{"hidden_size": 224, "experts_per_token": 2, "d_expert": 320, "d_shared_expert": 0, "moe_layers": [1, 3, 5, 7], "router_score": "softmax", "normalize_top_k": true, "balance_bias": false, "lr_router": 0.000957, "vocab_size": 22575, "norm": "rmsnorm", "optimizer": "muon_variant", "batch_tokens": 65536, "max_seq_len": 256, "train_tokens": 446900000}
Below are experts of layer 3 (counted from 0) of a mixture-of-experts language model. Rows are named router (the router's row for the expert), down (a neuron's output weights, with its number) and show model dimensions 0-223. Each number is 500 + 25 x the weight over its row's rms, rounded and kept within 0 to 999. Numbers have three digits each.
Before each expert's rows: a language model's description of what the expert responds to. This comes from a sample of Wikipedia text that the model never trained on.

# expert 19
It responds to: Row and bullet starts. Pipes opening or separating table rows and bullet dashes starting infobox or list lines, such as - Class: Insecta, | 1st, | 2015–16.
router:534519556513517488482488540479495468511471490478498448561479524510517487477488515480503541483501510478510506537501532486534445487461486467523487501477472507491552496497466446497509516477475498490505461547491465490497472502529482491507485486490482507507492482517443491457481517483471529536498502509468493479493513559497450503537505493540481554522484521497507542522534548523512473453535522488471514509522463458531507540493479542499480480504486513500462480447516469490519524486488487456494524500479487447473509503513483497489490516498514506520525507510506491521477502491471500454498513494482500485531497500500548500538500524516510547526478424465500458506500509509488499449509
down0:465542506474516501491515521486496451475501490500491477505518500494452458507524485483478553475489484472444475533517518507514460518458493522490484530500519505508544497519544490454526526469508505533456500495531505513518501534492509505513503479479522486500469523513494516551471492482504459480476500485491505465481529504488510503494480505486457484470466497547458495498501498515472524551524455500519539504481507455540490495434478465521508492508488494533499506469479516523516512453507468516530466551502500480499496489472476558544517499473517494533525486519480507520505487519485511458537528547525497451505509505534511506505491485504487540486537550550477473512466530505481489569502
down1:514500485516468540498506485464542563467523507489494512495498510524479446485531512504492527540455537485509491493539475515459457462513462486482495526457480494476498511508497485492510503485523535473469490516517505472503488497479516495502493550505481545477470527524533539478487467493486478525474516527494481471537501489483487457492466462541508520533534491454492501525518501513514506488464490483550459512471504512463486490485509526528513489473468521497490528492519502534495490509523468454513492535500484509436503489498519555503466501477512461509497482496480477513510481493511546513517523504507505483519508438502556507529564513547502498551511505540486515528510444501529471453511
down2:481455471488487526499507516499511488486509521515476514493481479551481529491456511528522493525491489522503485503486495467491561489511494453486456488503488510468491484513489512480502488521487481521482493501528493470500525499488476478545520501504481549562514493466534524495485469512491518521512480531503535503536540471476507473490497467494461497500496505485522467528496498479490519503458498492508472505453495529523457561508561535544504499471499470513502523528482480506504512487565522489520521507465521477508527488505483518500475485497534485447474518532537521501456535452475517498491507487456525519475508447544485469528525520559476511535508523493481478501553455510450478540463
down3:481511492457513487557517501484468490482492497494484479475492504476503454452517476510492524545445521502512490524488478526507525501513463550550539505500513502534504543465477491505516433486489451520552540483479505475453454503520474460461484501429482514554470488491507490512519481501504523502505518473479470560491467559494496511483502476502501490532502515484555499532513487506466520512502489506499513517522466497493469519484516523521519499538527521490484491490511515562534482484498488553504494524514515501492461498487480525453513488509517479519462493458495475532467524539490506512487523502540505531474469487477488491540476496485467509525487508516520489538515464519522501483536
down4:530499513501493416497482532497492463499515520525513496498473501522543475504515478517420557516500486528522521503451485504497494518474499522494507503471499526546470482517527498496539473492512537491495473512502486538514543483495474505514455546513499479476490471498490452466452472483499471555532461439472474543522527484549519500512525480447505495514507498474499476500497538527543536549521526533468505482509506532474502466481483483541513510494483494519530479485512504473482477523483512522491506562490468516505489536490526514525479460484511491463527514505494502503486515476478496484517518457523501479534474494495528473496481506434469518494515523508469532505496511490511494530503
down5:517479516515453474493519527504511483504499521473508482492504530464510484504515506489492519508505526470509502478484540529483480454523476535509496494515528486437473485504517524453475512516475510497476494496503523482535454478502514485513465532522519434469544494528518535472534522468517534493501518470469463496488480491554466494500450475569521513512471519478485477518528465475518473470521493474464498462544528511503506558487528459523538448490495518505511501483492515531498505493484522469548509459517515506449491501508489508471488495489527511525547467540484508493453536531503493506566545492504539502494464471529530534507501506477478514520484534468504489496474511508485508512482
down6:502507522522548541513490479476478517474525483513551535480532519509503498504465502508534479543487515518484482467494507511519507518461479487450465502529485518548485481499510491481502496486512492465493518537509516497456520482499530539502476482504430485527567521517487475534499500467498491484550490522491508527518480511485512506505477450484516509491480512444513494511481501518499489501527483474557478504468496515518454469463499500458497543519506484521437529485511465533465512479496510472452479483473553518464505520484502503520495491427509482522475495510481511507509487514495497504512492516494521477494525475484484513504534472488513482539531488553540464491442548544507517507551
down7:445467479463471525472520515533484531489491506507501525502467520479513466531513494487486493559513501481531520540511421464519463475508568503500496518510496530496481491478486538508471526514509512524509470493513538440488516483516486513485507512511525510506468468473465480509512504504520525495507504448499512474475498538489494491502494490442497491521488479471531528463534523501491476502499550468522538512504537470470523526510483471490540463512498500517503522515490476497459529469487511504501494471511486520492526535487535518479492478521543531520463518497524531517506516476521486488504479456506476451473508490496502490490452517491497486522539524577499530512560489443460480521486
down8:505490465551483498485472486477513525514543476497513539496520503460505480493556427469499523525488554489475525522484542511488503488441508538529485466483483500428526478498480525501479494535466502526518471511520499492534527524547565520460466511507506464503485486512503525516456488544467498487506516509479535478507476511534469525526473505514474501471461511493516498454494456502505514516531538513473525480534501505482531521510501501499495508503489491518494490513511487498455493520482469486520531534459532497465495557511520494507481473501509522491498498518497492465512509513435470554512503542518472471514444484495460490479513490494512536503494497499486473480521508540486471536502
down9:514531504483467539480515557515491469482511505450472485508493519499485485494540522539482490518522491494545490474473490523527490552526492455511508474523504451482497496521526490510511504479528534484490546487468504533517508493492487508495459542506481506532499479515520495493495491538469507438419489471470520527516528476557514499503494562504455494495483524524469531566475522501505504527489501522539470486468464493494485481514458545496523522549508504469515497514534530499525531514496461487476523480488479484488482479503499482473501548467523484461462460495514505519498531564509489458526501474516465471502485496508512499474510513496502455473504479467496472508512499475531517524495
down10:529537518458511505451462533564520521490508532512545498483485511443470494459483514514475507449510451537455483504521496480520501465510490478460514523539498438562533478527507491503484516483479510542520548506512528522491492479444544501523480524505492483497509535501531524490536501455517491494437531481488492469498502493493464505484530502533516489481531507477527488486502508520487490509480482498488499512500516484477451482516508518515524506474467538497510490548520492521470500508526502528525555493504514500492446497494501530534482526506481495509507472494481460518466483513479510501457454528512500523508512491502498516506507498520469460486450518490518545527540482473511452463511
down11:517509472469501531535481491502480455540529505503492471536523474502526517534521499479541478499558472507498565511483529523489459461497504492445486464500501464463528514485492503485500484537490458535472487476507506511510508503484469466508464503505489486498506505509464506506523497510465476530528548495457517512516495518492508498499441479519525506518512503516474487430502490536484528435499479497493526547522422523483495525484503538503509497501469471477472540500487517492508528492474538519515495468544496511519494495511472488524507502519525514520565530471492455506548488519526504542536458519490466512474497480454516498513458538507533492532490488477517509493496503458517503483487
down12:472463535476502502493509521510475494456470541456531495497518555447497500510554471474457513498483494499485499538512463506516524473497493491492506491517503511455557536512526502505506507455498499494487506482513552502492524452519492517517493494489466565501490474491513522483494545513475537485499501506491487510521481507533472473475525493535513496524541445478462538533495479508503495500531489480513525504477491505508494502521497481472521529486463515497497549499459506523551484453480508526499535521479506502473502485558497492487500473501479461490527468479487502481453508492470495562569478497569520528506512502524494455515524474524487486485517472526506500510472521516454468453492
down13:513459448501447533522465506501489496536493502520500528460548495493447459489540474497503488493553515523467479456537531460476513493517482448527533467517513533500552518533482509515476488488497489493494485466486509527492540486494527512482534508471481529515489504481515495501491452517517511476510525487547532511517486505514553463520470503511536533525526502548463465466482482498492504473493489503492502508510488502512547520487480488518522482524494511470524508502525516505507477499497486504495512464498494497489501510498538516492491448516457499489531464453500480520523506498554486512486466496531501549527503511515476505548501522497500439504519511530504496463507495513496434424444
down14:483486485545498490503492505474521456503504513547509498529534471537471489512497519476480507474494479513510476477486537515494491538492560481515542509527481477553469478494533502533516469529473515514499458493503479531531474526484522478497493438499527517528482494497451513514527517504560517500525494495493504483503507500507446508507465520496536524495473516527520503493500477515481493476493481546485534502509521475514485429458464484478455493484488461500509524515523524505525466510508497495511523473495491502491486517487481523530521545462543487485497456510505516543536484502536475538512520484531488488507517453462517475496488471473451548544552462482483536445516504500486466472467
down15:516476544527474486492483536514507480556489496522530499466529515492499531497564457474489515518501502491512479486516494479493480506468492463497556496510497504517502498442516480513499529503500479535543512490487564540492517473507479485506516540499505491511553556483504502518502504451516496531478516490445531490436483489476501475471489495516488472464512505488503496509501515497463516499509532524464467534504527478491532512493535494539512496501490486498438520503486509466488463483501513469518477528489528505475486514499542532498481414541529506504500502482511489452488492481507500535543566510488524495500507458494487488515510507518490524509464503449487461520542515508456463479463
down16:508486482501524494428506486498496466478519485503474495510513475522499494492482527500521468500490488513487497493470498497547507496504528504539497496463529540469480513509463434528503525459520487520515513491494525482510520517534463525486503531521501524529487498426529470475477465523527496565483478457501471545503465479532443515480468488496477497503499471520527470517522522533501494525528498512525492503493465507543475494543473484465487536489489487549535514503478479440498515466501499526466524474483444521490476481506491514504495527513530476510469501482427487526513490500521536532485522515521474517526534503475507504498475501475482514502524556512465533496526552483510537533512
down17:506509518472483460505504514469493538489489494496489502508466506530517482481461449498474508446529495550520463531510474512500522536555522504495525478493470540523468515507517505498505505500501455522513469519525477481488516511514510535492517485501515491528482465490488504474545497471486515500473540532516502526515473482490525441516480497484484548476518483443509475490540514491492497530494506505486526521524541490447520501467491533465502524564457511473512458513484519527488531447546498503475496487520450462487473583524499519519492516538508514500513485484533525478501493518494496514525503490490483490522528488524523500490453534516509493488484464531501482505525441471511449479447
down18:506467533462495539475460482496512493464528475517519481465532456530499499474502542481489522475482490519514503494536520495517510504513530487512435523537450484502538527534491532508484489488460511482511502509518491526491485490487522504523518447473481517493544481510503531493545503451516453518452528505462502535537465489480506455482458521517542484555480474489501483495512511483504529490486509511496519489496538508475502548512430499478507505519456517512475512503491540498513439475544518537519477481506509501505518480474482513542507509508488495486505486489527517533458455542486492474506524491523500500545482504505476489474460485508504555508502460531491528490500470564486525481484
down19:509510563504459469490490553499525482475494456529547507506505523497476471480470494502478528471476513484472507510499483506479460559450529487502471491549485483513460481469458498516484532489500543444461553518516479520467481496517523519495470475528472512501505531494516535502545542506521517475484473458514509512491565520496522519487487504474482521474478496516491460485529502507515550505495522512500458530465461475505504510492483503527500537494463512508446527461501463484501486498521552476509493507506510489499458504515504471520512466501478465461481473487533530534487502517495512516523489511501507529533488476549523520485512504495470498514507457523536495467485541512530480541536
down20:504552434505496475563477529531500472519471530513480470515514494537492488489475471481529526535553484512501505533520516504500483511451468512505488499538515516484522542486505515502506511511522494533487477539531528451534485523565542481503507523482505479468531483511522534526468480518496478503530490492485496542514476545519493519481479418489516518487491502509490489469472460498509544497492481508527482489495461506502507515481505531503488482530508509505528494486538487471499494511455505477531465522559513491475468517497494474503474469489507504494531496488471502464453470448478518482509528551511510478513488492499445495465522485496439541472474480471530527525496512508465500495492
down21:508522489511518533462514453471502528482511510502493498487496494501477463476524517541451480478461471521495520515541536533519522467483496483533505500520503494440492503519491502518478536490510523511525488477509549498489439489509547508463497513491526501506510496470498509541527478492538491469513539502521526488479489488478545478474512478499508512565533485505479504490519515503563475531479487478530495525458468510522466479489497499550548466488457501513452559491498482515514491463518509488500474468525478494487485496524467541514512515469429516513496523479472478496517510534496479446521506513503518528504505475505515489515509511508499538542517480490472515438493514526481467499428
down22:477506473485497526467468513558481528513535467462480501513504521520500496492506492510513490446489568506461469528491445536483497514491514529530528559519570518506487502471530497505472481522474503490492560478546499486542463495482499523508505503505534492496498547547521512478488506527451463499508497478466542498513511494511468502467449472513479459526521453502450461511549491493500521557502490498479504526491487454506499450506501491511520464514496493511502498508534497477503498488492496521510464516475488508533495506504509494543474507478475520459498465517453449505496492495486458538495524506524496518515480517534547452503500478514471500518510477516500494492532529484519492530476
down23:464521511471440510498449509484499527517489500486483536509496520471498491470551484491485501495513527509478510528539516492495501486465520543479534522524510515524501513462544490486455466470514486517525474496474539515536497501518499485501499471552513522522474479489527454503490498500509492521535517487495559508568495557451459510522514507461502491497481516491494467485447500508487474506556521517498493489486486437507501488448460532463476476514474515553503477513492508528520520487485474479522490457505513500492510500478508510550504485496477501517464526494480516534561504522472458512507527470517496501532484485524436462517519506508481517523511534484483482517526478453505520532476
down24:527456506493484498490549528490523485544476516517495472469505517497475482481491501480499520453449517486520489510504520529498484502462499496504522491543471534541500540514523425494469518488524491503441499511538523497463484522528445509491481515494523481498512479490493520517539492527491521492497475514492496479532488502509504488474511493488542467471503549484516471479537534492486479503518468515478508488478489483537514543520558514518516476485537515525477508504518438480501500502505494506467527523499505512511490498545526478503540521463493522536492496511425484502494459484492471473529473512501466546447515505485532537532538480516516518441517516486469513482459437520496528516472
down25:503419514519467488508470529473482491493494463534485490494493521495533498491555501519477500512522519572501518490468549464474497515527489519474481459510460443524490530518501508507523487521448487546494487485489484533479510488505479523506495460500499495471476496500489512535495490468527507503500474492495549521462459529464455500558492461506538523515451510501513462508526528496486478462519506494487470504541567459519520495467516556513477481471492556511502489500525542473524504448483447485545483479477524474485477531517494480490523524484514475526534514514477498538502498515501535510478503508504517501487512486505524497509502499532517475486531494496503526504460493505537516485477
down26:508473501501457541451516497515526493491473460479484502471511520531530481501553500511531517493461498483475481540459500466534490505502533519529536481542466493470501476500518499479470471480501506516484494493536529474474494565524496460478454538503495513499553468510509553502471471489498531483530448498472496459470513499526551522461500494504553487488511510546478502538514488549501491509555501496510501466527475520503513490481499496474468472449482567510490485490531499469508526491528496472485482507500442508468524464487493502456520501494474509509479487549475509502527509503527479499532483529510523553489517537521466476484532504516495513485490482503500493532502467532484481511508
down27:499556493504492470530528498526525477513497526500540467547529487518462500485471470495499481527511469491541460519453506483559490510515494486475488507498514520540502490496480526491528531477533457498517497494489529516505487480507463505530444484541506489493500554485505508514512538479496508531469532486488478481521497501490516483453518516446503477517535507493500489556506508497468502489468474497505528559491440496511516516459521509498509533502516500509456531475482516432528489514478522520495498487461507529453475449479518510516489465487492529460501481509510496455481563456497503488490538526485483535495481562505496483490499495487506449529525533497510521476509500460460511523518
down28:467478474495506477473518503503503478537555525545543506561469532476523479510532444498512514491477499475554509486548456477461577505497490513542470486505552537491496500525518480515457500482488519449515502486503492527496520469506507477505461509490504527484498469508484477508529484505526516448477504490515501519458474506514509540532482498548487511514528475526501525475499482498523492477504501488481494517502493505481517464494498470474518506520501493463450513490520507502481527490499489480510497516498512481547511531506513486503481516481479505520545515543527500452456502553465499490510460502505461499517514541509501516483488470476478542516493484462446522521451454560526487479478
down29:529444513511496507534512507483536472498540518475510506492456467486522543491462494562462482513502489502419517503531518479477535469515474437497472498527520484497529481507476497501496521506469507467464531481510480471559517532529523504507465522488537499502514510491491564478517487519458503496498499506498522506527543512470517507518543510518495467526498448493500504487441521465485506462542469491509515515470513478488496554505523485540490506523508516522488496482527499448525475477504474543505465471521479536516540502513492443511506506515534500505447502558486484459525487548508492518494510502495502507502521481527494478448529499502489501490495467528491515481497490469472490499488
down30:513544499507467547479507527511540506526526514444507482505506551533494555511495500495520484497496564502517493470470484506503522489535496494501516515508511497545503520501488471530510439499541487492511441495509537465506524468500555482518495560491497511504496495484500475480488534516483482533547512531502512498488462508477513494487515486477500512500455485550486450473462452457530487502494507513502483472514520527534517474480549499503482473483468502512513488526462440500499489493544513518478475482519544481500513500465488543474508539511479449503524497492527495501460538493459469472471439511543476459509484485513511507501516510481516505523445481520491502507486497482539502474492
down31:519515480478494472527560509473487489495483511492488507525505541548538457485508468505466512481486508486493495544510470487490510511503453519494473478481471498484456474494458461520520488452534531492482516540519493487527478494439543512533487533480473548502482518549483517520533545539475504516458501508495529502548511498508502523517467483487524535499475497465471460469453510527528530471454475484492519552467519564507501470490490510522498516515497520538484504511476515522499565489500500488506536460472474506503452521508508488467528486497500477475543466536491521456492521495519509503481486489480524510515533545505456504501501488490496500497506496477470515525507495495533488518445
down32:520525512491532498533499529549514525504521519426561501462487484525503495498523535498498464509527534511483498510485463513436492513451490476486548472541483499477493518496525453515512479488467503516526478479466498493477484482513511523493502524507472471500514495517465499441475518464539504491508563494502513505498495557501505433507495476524505472507436475517484495513494541472506480473525457548504515534481489531516502472512475466478495513475471507472537520473496515518496500531499489522529465480499446497518474522522537520534489472474532518463482515520491514488432512485556512501528495526533493495473477522503499514501513534528484485489531489508529490496450494492508504502521
down33:517470482513530524498506495545502472500515503476549496479500505492498488495501541526525479476462520522512482454510538542516537495474476530524503499517500490455481510471486462522513470446506526505548525507500483491493517489498466460472520495516482529510557452512516510489512450522531462505508522500506511516476490510456537531450456515472498515496509511502499524497534466536503504500532485497508531502492486512479445523494507499518492461492530518487470509502536539513467520504489477534521490491503509466522470475563541489554461481529514482540502497504457520503426472545440486489506510492481540504492524533491478508505518497504481501479495470454472546527476463503469473511481
down34:523497468497481464544495462485500465484542517515475504483516505494506502521512472524501505495512551494489525515531510487520530513468527505489509486483473504510502444476456542531510479485497542487517475499494473492519588497511452494536489506516479488460463513524533489476448480472487493510505500517528491464464498463515503483496477475490565484500487476498499478466529464516502531521532516557491460503512483521498506511526511511545549471514497482522528534512472491509515463510557514475519534502533473494451512527504489526514515481480481503505502512497438491514516507499478468527471493472499550520497580492492476496476514504501468463549465510552484478501513479479472489490493
down35:533516499430485461553522455511504488535527471501540499497477450481467518505468514526505501523485529513525461511500515478459505498517561541478498496449508524530535483489478504517540443552492514497486495524477524493493488505487540494507475482469544416471535470515532516463503497494521480500542492449471483510500485505481518493477497484492484484488504499489535525466515510485536509507547557477497463482505509493416515540502508537524522480542520493503515505501491505502555500469505483487501518494524519523496518489484509488513493510478492501486492486524505489491500509524448504493464497505513499523484508453513480495496480480506475495457487514545491534506500568519495484475502
down36:482507449477499520519499493514491512439490514482536514499484484504524463534476494513498476533471530510484506504535510530524492492552504452495527495474539474516499528516510512539555527460463508505512545512500482472489521524485460542557523483508482504494519489563519486498503505513494499514516452488487458478505510479538484522505519510506466526475525533509510495513505499462532491533479488487508523513508527488478507507523505509501456455527498506541504474475483487490504461500518506507438510486499484484504513516525469544467446510471483498488519458500481506465475498541432478457536495505518508455569516527447481508476514487467528514524461493484460509496456500525526510534498
down37:516490476502456501542511531470502483495475521489516508496477574508502478518491508510473452521521512516498475533459463482512508498490476483511509507512483542461456521507540516530514496510506506559488490494531461547503479500504479509491506483482468445475525507542489483526480476522494473527524580479493506506488512523488492462522509462508489503463478515488543501513487521512516492526522489509475461506479502518477502489481487474482542501505488502523483443503505544492475507483486506448530463509503447422515502530487540478503481471449468510514487526499521507540523470510519481473518477515520531474498520529486538493540474518503542482451479512515478486495515537520523489545543
down38:501507491541511484518504507544487518512529484463495458505492517500481500453521446562501521488500489516497483488493481491483480498507546515541502496502447508530463555489485472481511521528524510467506522505465483487574514482498538479481490504486536515524515516506528533482503531494452458534529483518512480462482570526478451490491462499509490538553507496496508536511520502457520480494506467483489534515486524494456488481510505463461496489502474521504498524498517510483527491480543491546474510546475466448512539489499504547521515515492503461539474522494506433465518474472458464511518525468515536483535485499516494488465512488497495509489461486475493479482526511486517515501515
down39:505484501508476520502451503514509487501539513499541522518510478489471484490479467485473506507493479485524549505466499518525501510494506505507466458489508498492463499450473504517472507492495507501495486526537452495489480519423498541516550480483476486489517557587524504508512495512520507538521521496517547525494486526490519501528477471494472526461530505544447476491518502511506522469535497479524508525505527520504496454484481462480442522540493528496484492506522480486501474536506475522447489496520526484455458522512445476516502516511507502509464496534436487490533505512458486540524515530476522489476494546464515513520513501534472496476516487526440524512492520495502521506471
down40:502487508515527461550467540477451499513479512502497467485538508488512471512516514513483528512492519517454597514485523511541522466492477507509531476490515535491533531469490532482554443501519455429488488495473489500480508453511466470543466533497493515503483523491497487462512531522537544540493488494488510464522465466506515497491526446533483525500539535473492498501489526458507498516492500437461480520515499509469539532527488524462502523546477501484469503483509513498503506467509482519522497478476487495474500504482481493525484500475508506525504500498504492533480467561506490508513496495503506505478484460497482520538486509513466525527466457485514511490525509525481494513549
down41:534465470472438517500525492551515462504508476537484495525499474479480518594523488511507445486509506517478469490503519507513495495478492549507514510502505535466485498506515506520519472515560506487528484497502515503507518474518491479506502507520517516467482481516502516454497535486514479512469501520473477515471470471527450463458514512484492486525462502493444533521505497511461543533488541514523496518490482467505496512503476497473540483536533520535537455507505486507503508539484541462523512517456490472499465485525486453444510517506464539492494445486485531520492520499488527534493527531512488517527517458501502499550474498459491548489486530497493510504509485452477498499516
down42:497530485525476524507482516475482492487471491496514564488494495504535496483517536503494458528523523484478478495519508499518416529473474509497497486535498511483516528523528506479511522512505524535473508513506492466486495483514482510504497490491505514466546519531494504522493508477480527475478479469513517509510529485499478501509473467574530479501478495469466504469454445520519484512475483486511523475537483494560471483464514535512525460477492530517486534533460480472458506500503547511478498491470513533473571502488489485493465539475447509477485533490501497528516494484475489537523520479567527514517496501522521451495522489469527469485474507544540547487497510495519481446483
down43:483515519455535527519503502473471519505547517484493499505472454468488503488500496504508514501489517502465529517446526505487488495465534510485498502515523504494488470470520474498460485494523494502539489497504487467495519477497500486480525475495518479505512487512494478503494476466476489492505529482501528514469500529475505509526518540523513515512476565572519518499508484501475485462519530499487510474481466515497511435550505514477465502503482485542508531456529495527516509522439428564543514487482484500503468548544517466504527486523534501515473512496489513487481479511468557540513475529511483540511553544500503472477462485463465517491458483459528506496475479545523476519518
down44:537490530486502492490485469489422524518479533546497493550474503476512459503486542485515501482503526494533493461540512483521497489486511548515520513498451506484480478474506473457517452496472544481471487475489515488453509531513508553471495486482517518510509505474489483502512451488544488490480498472542472494510492493500517491487469504502544488501523463518473511537478480520505480475494515469468517487515479474577522522491502450524485526506497537513494513497512563482484527487458461457495481507474484524500550528486511527470535496484509533504509503522470486523445488546481501500469510508475472558504528476516503528494501526484526465529512506506509492526488555529517523471513
down45:508497515494460521464529460490481494459524505528498502485513496473505505499538530473477490476470527500503503486488495501471524532493464504469496462524550543477511525447507510506516512553536483479538527506448528485491520471554549517501508535477511532467507491533529542480480542523524527518492477520488446550532487516506471496530482471505456514515500501484474482466519527503475516525452486500507474490531514497502520481469533504485457450496537484493532514489460474538482536520460456458496527498500498523477495482484528526477508550468528491539514493503518472476511493499526505524445486514504553513470531499470506486504493450504510472504528469498507518478525501482502491465474
down46:533502495501491473482492486502521521532490503521511512509524491527462464494505545501433494473512470448486508486519520489507481526482442446509479447496508509540507488489528489448488512493492501485485477502508516523545499500493528547477596520522480528518502479534483469471478512554534577513534469494486524495497518511477511495529498501513543471456546500474476464520492488488448509519469477462529531531505499468513494499490536484514532467529490489503484456443510533497518529482469547507525508488524501489479474514491511490497484473543493488499497498513502448536501500508518526519508509485451498467511535481511475479512484518495498467508529472493509516477520483514495483533528
down47:492492546516484497496503525503530460474545521561503497496507524549508520475488541516528488513507530483502502503472519480510482519485498481531520518458476488472501474499467478465473485507511487526492450510486445519521441477462531528466510512536488459513518514482499535507483459513539442514512500538503537497478483506479436454489499526487441510555509516484508474483553500551491480492497496513528444502480487510516504533516544504461493510538514473528500505496501490529504504527502507519512538488516499502436473559499505471494476510497496492496504494545518491501508500486488452504524504528483507486493459466502498486484521504474539561497483492495502484500499549486510439494493
down48:466523520510504434523526494487484464521524481489531519502511521502497527475495492556452528506482505491454519486517543520488513556495485458465497537519524496535513486448479486524511521469491490514479442497486506476488530529489507523489493547504529478498520517510504497473500490448556464435530486470512526521486488466519475470464502527498470497470490488494476482551500477548499474491511484480525507495526492482502531511518468493555498512525506512547458486496533515497518467549488502486479509502512483512494498477527489483494534449503502538516460529492477519516491515509468498495485473498495569537516534457534526505460513526483526481510510486505482461513445512479507467523507
down49:500556484479511559466463469487495505479495498505474512496478507507521441502500519559508501526514458522473515517514524518514498475531487489502509505487521497458452498475505503538497505483525543488526445485509521515528542442489468466533535500483457479521523505471545527499508537494516525495491508508499514488489483475501497482466514472516522465468531515480494462482496470543538510519518513502489460512506508505525501479532548498474487482515545506503490479469484495494485506469478520499509492522489514454518460495532547521489522496507494473477476496494465462532496484527523523451520504438509525465507555555529542457486494466486494479503473570513514490510485504538470495501478
down50:502539518470534494485515495489498506469540478468477481509529521508497511520558520515476483497543459525539507520512532502490518530482497449503508497512483491496510458512526535490461536507485446501516494510550491518509507461497541510495488523495508516505468544515519480507525515506505538493508452486521451507464483493479516507495489507488497493464522525536526475486434525515502485499562544464508480512490500525507524503493473529488468490469478465461440528499460453488522507479448505490494479467514528537489497484511479468520525478472489573458485497482441513476530521500531498496508523530482470489494497494491543534503507522496495507525500515581492473498460508493481489499479
down51:469481463438480508505473549483522509511509502507482566522512536475459481539499489471519444478500512506493483524517514485472512505468472528480499507468487542493427499489493532470490491560484487463480507505508454502477536522475497520516540548501527475478485503483506530521514490503550495543494564549527512528505475518507514494502474513481520525477537506498496482473539491507511551532480477516509482480492509536507480492496468491449484473490555479518475507448464501487497541513464505445511455491474503491483524511488497486504514523512481474496517522493514514522513471477491517513497536507513478478487474454467519532529502522508500483517528475451516519484513535467513528524518
down52:499496513533509505505449489461492469522507519533480478474520482464494484481495549459507518503435535546491508484475531495486466504474481471530482524542497528509514480487536507493473504513508472523514497497504514511542528535560479507472521517511485495500511491476511498510478517460459485507462455478466483507513516494506502552526504529516532497506468460503511512505527520493459439493525538513460493544502486465481535539551501546512527497476527500459516534479518511507507531475490554531515467517507517485497502462504519478508546521557519510491497547511497464491491446485493476482445484490508483495509464513569479500490495501492496496474477477497477475492544468490466518498490
down53:452462489490540542485501466493489499446473458464469485516507490510495502516457485507506516494493530487529501519540501529489502488476493489468545473498501545491492536525519518505548491463484544478486509500494473468522557469505506526516495520528456500481519506507520455499495473505493527506489469506545482518510507524536449498425497502521516471480487471522466526524488466475511469477477473499502504551519504504497494509494517466535486493516499521491521517497482522516476477545527549468511523537486515508454508473497461469564485499520472548500496490519532517456507527491485528505506479478475531547517515485476527522534517481482479474495531468519469489530480529460540518519460
down54:516522535502471473525500519491482525490497500501513511455505484513525493496489516504522466507541544580523494427504504510489473483488522556525508448500499515496469517466533526509490474498525512520513480516522497458516501507470495467485488542521447515532451500467464471464504507530518459469477513482490461538544509527489530481485470497463504502490480514514522494521496529509574506514487506534467483497528543530504469518539521546507504520506466492467510500464559504504452442502495496498525478490449499497459504511528506483531521509505485497480501510526479493525494506496533500520510513446482469541480467479483483514518498483474480511470471522479512513477483550492484475497528
down55:520485499472460563526521518510469479495490478462522496481497510486526485470496542479514479516488514523481502497507493555437504496490518477483522475543499503487464546452520467525539501494487473490481509493544498468507543493547515505500518480487519511501441515519485514504507502495449493512520488492496512445509507479488493524487489532463534487493495490486514511545491456509529470509537451504457534515468543506475518454512508508531506524485489511488556536464482525509477477490529466539507467504481467480492524498469556521474514490472505494542490540474474485529482534524518550535494453487519513452505491506459475500489491492501520543482490500481469549523545503507510508491498
down56:454546500475491513491461455496524500517489504500499498520479500528472485513561506473461485539475494524480478531539469501543522523519503479506474492501506461497513495511519509514507496549514511519557474489462517495462513499507493454464493508462491481501503460516459487492523457487498497479490513515464529524489503529460462496503473493514489552497499471523515481504475555472521563538476499520522541517449553482528516543512514490505527501482485504501508481504488536454542497478489509482497518474504498506484459509442509520512518518452488501492497547558487476477530461491540481500496518518521482498436496477506486499487496505491488512554483475568531459514491517519506500498492
down57:498520490484484514529425477528474451497503522545486494523519517518462531504475513498438518500521503516467465478466488503491492516499544485488528545540459444469482513516520496489503490514505561506508530486529514502484520491500485538523510536476515494549526464494476498504515482491468549435511514472501551510479499518495491506567480491502504521483482525489449537493498488501482530493523481489472505476522500465500510516525510501489541542500459525494518485492532505486515484479510491515523547499500461545503528528517483502494448497507459507494487467501543488518450486523489509467491496502461467502469534465490468500546503520508518493492481554490518510481507519504439462487498
down58:490479486477506490488499438507485506533482505519477491498490492466593511521481491480517530515510485520494471509525466517502522503484526469509479474493454533546467489537512502505546511519453504513537510480500490470521502464488524477499481534512498514563479520509475443484503548490500488496493460524570493473490487503473494514457489488483521487481529525501479524480472509472509522533474506506504531495504523514470527450502488529492508486498485520511491508498471540478428456438534515499493520496490459526531511484506476499518483494535485476480506484514499499520546523538505553504493467480495503547492455528464465533508466490527550523487492546495480502506524518513481479534504
down59:506448501542495484517474488501491499484510505452492522469516514523521448501513464547491475506510507509542506509474533491487542528460544436491510524512493502521500475462510498500521522488498527472492485493506520499481496485486493504510519500528478507475502487491465493469505539501494498521512540540478534516524495511471462506525449481486524461527545499561521462559479516496483498526470513525490486492475477505432520508521473470516468516498481531514513525502560510498465472516453480484530460531513481483476505468535500554442502495474508456508517476464505513460499540539495468506502505501501518536483521486523472491489528513484496454463509539532481515482551507536522496504488
down60:516517532463517536472480516526464478500502460527477474513513490519543485520490517512464489527461483486480497534535511546506484520508488499530492495470437525528491454495489539497457518522506544454499466517475508519484487545516523502456505481498481504554499514506507514500513499533517498537483491512472528515512561492496521501513498486536516518489576518472489487532504530489486522457530496533498547478474505489518471470495502493464496464504512471461503495491511464483497482478490499477481562535530498491496497507522456538434480535504498482509460514472533480517513486448521517480472467503488508486499468508499486517483506500453477482497508447538503509500513513507467564472536
down61:489543526534508494481485480486506504485486477501516466493494471511481464436474502526510495515462470527516513470515482540491494500517461471520430513489515525458533498511542510492464517501532464517499507498543515540535499492520509517518470507499490537506518452462496513466497494431484501529502510478470492529521530528551487467503500534517511467474475487507497483543522544523504485454509510502465513482522499520477490495440540493502499496507468470533497527462520502464519514493498525449511532504489476457526499518497504470463505468534490534552490504488528502546528562519567511479524532509526498489510484490506452480495532485492510515488527474503508458465480477503486493520497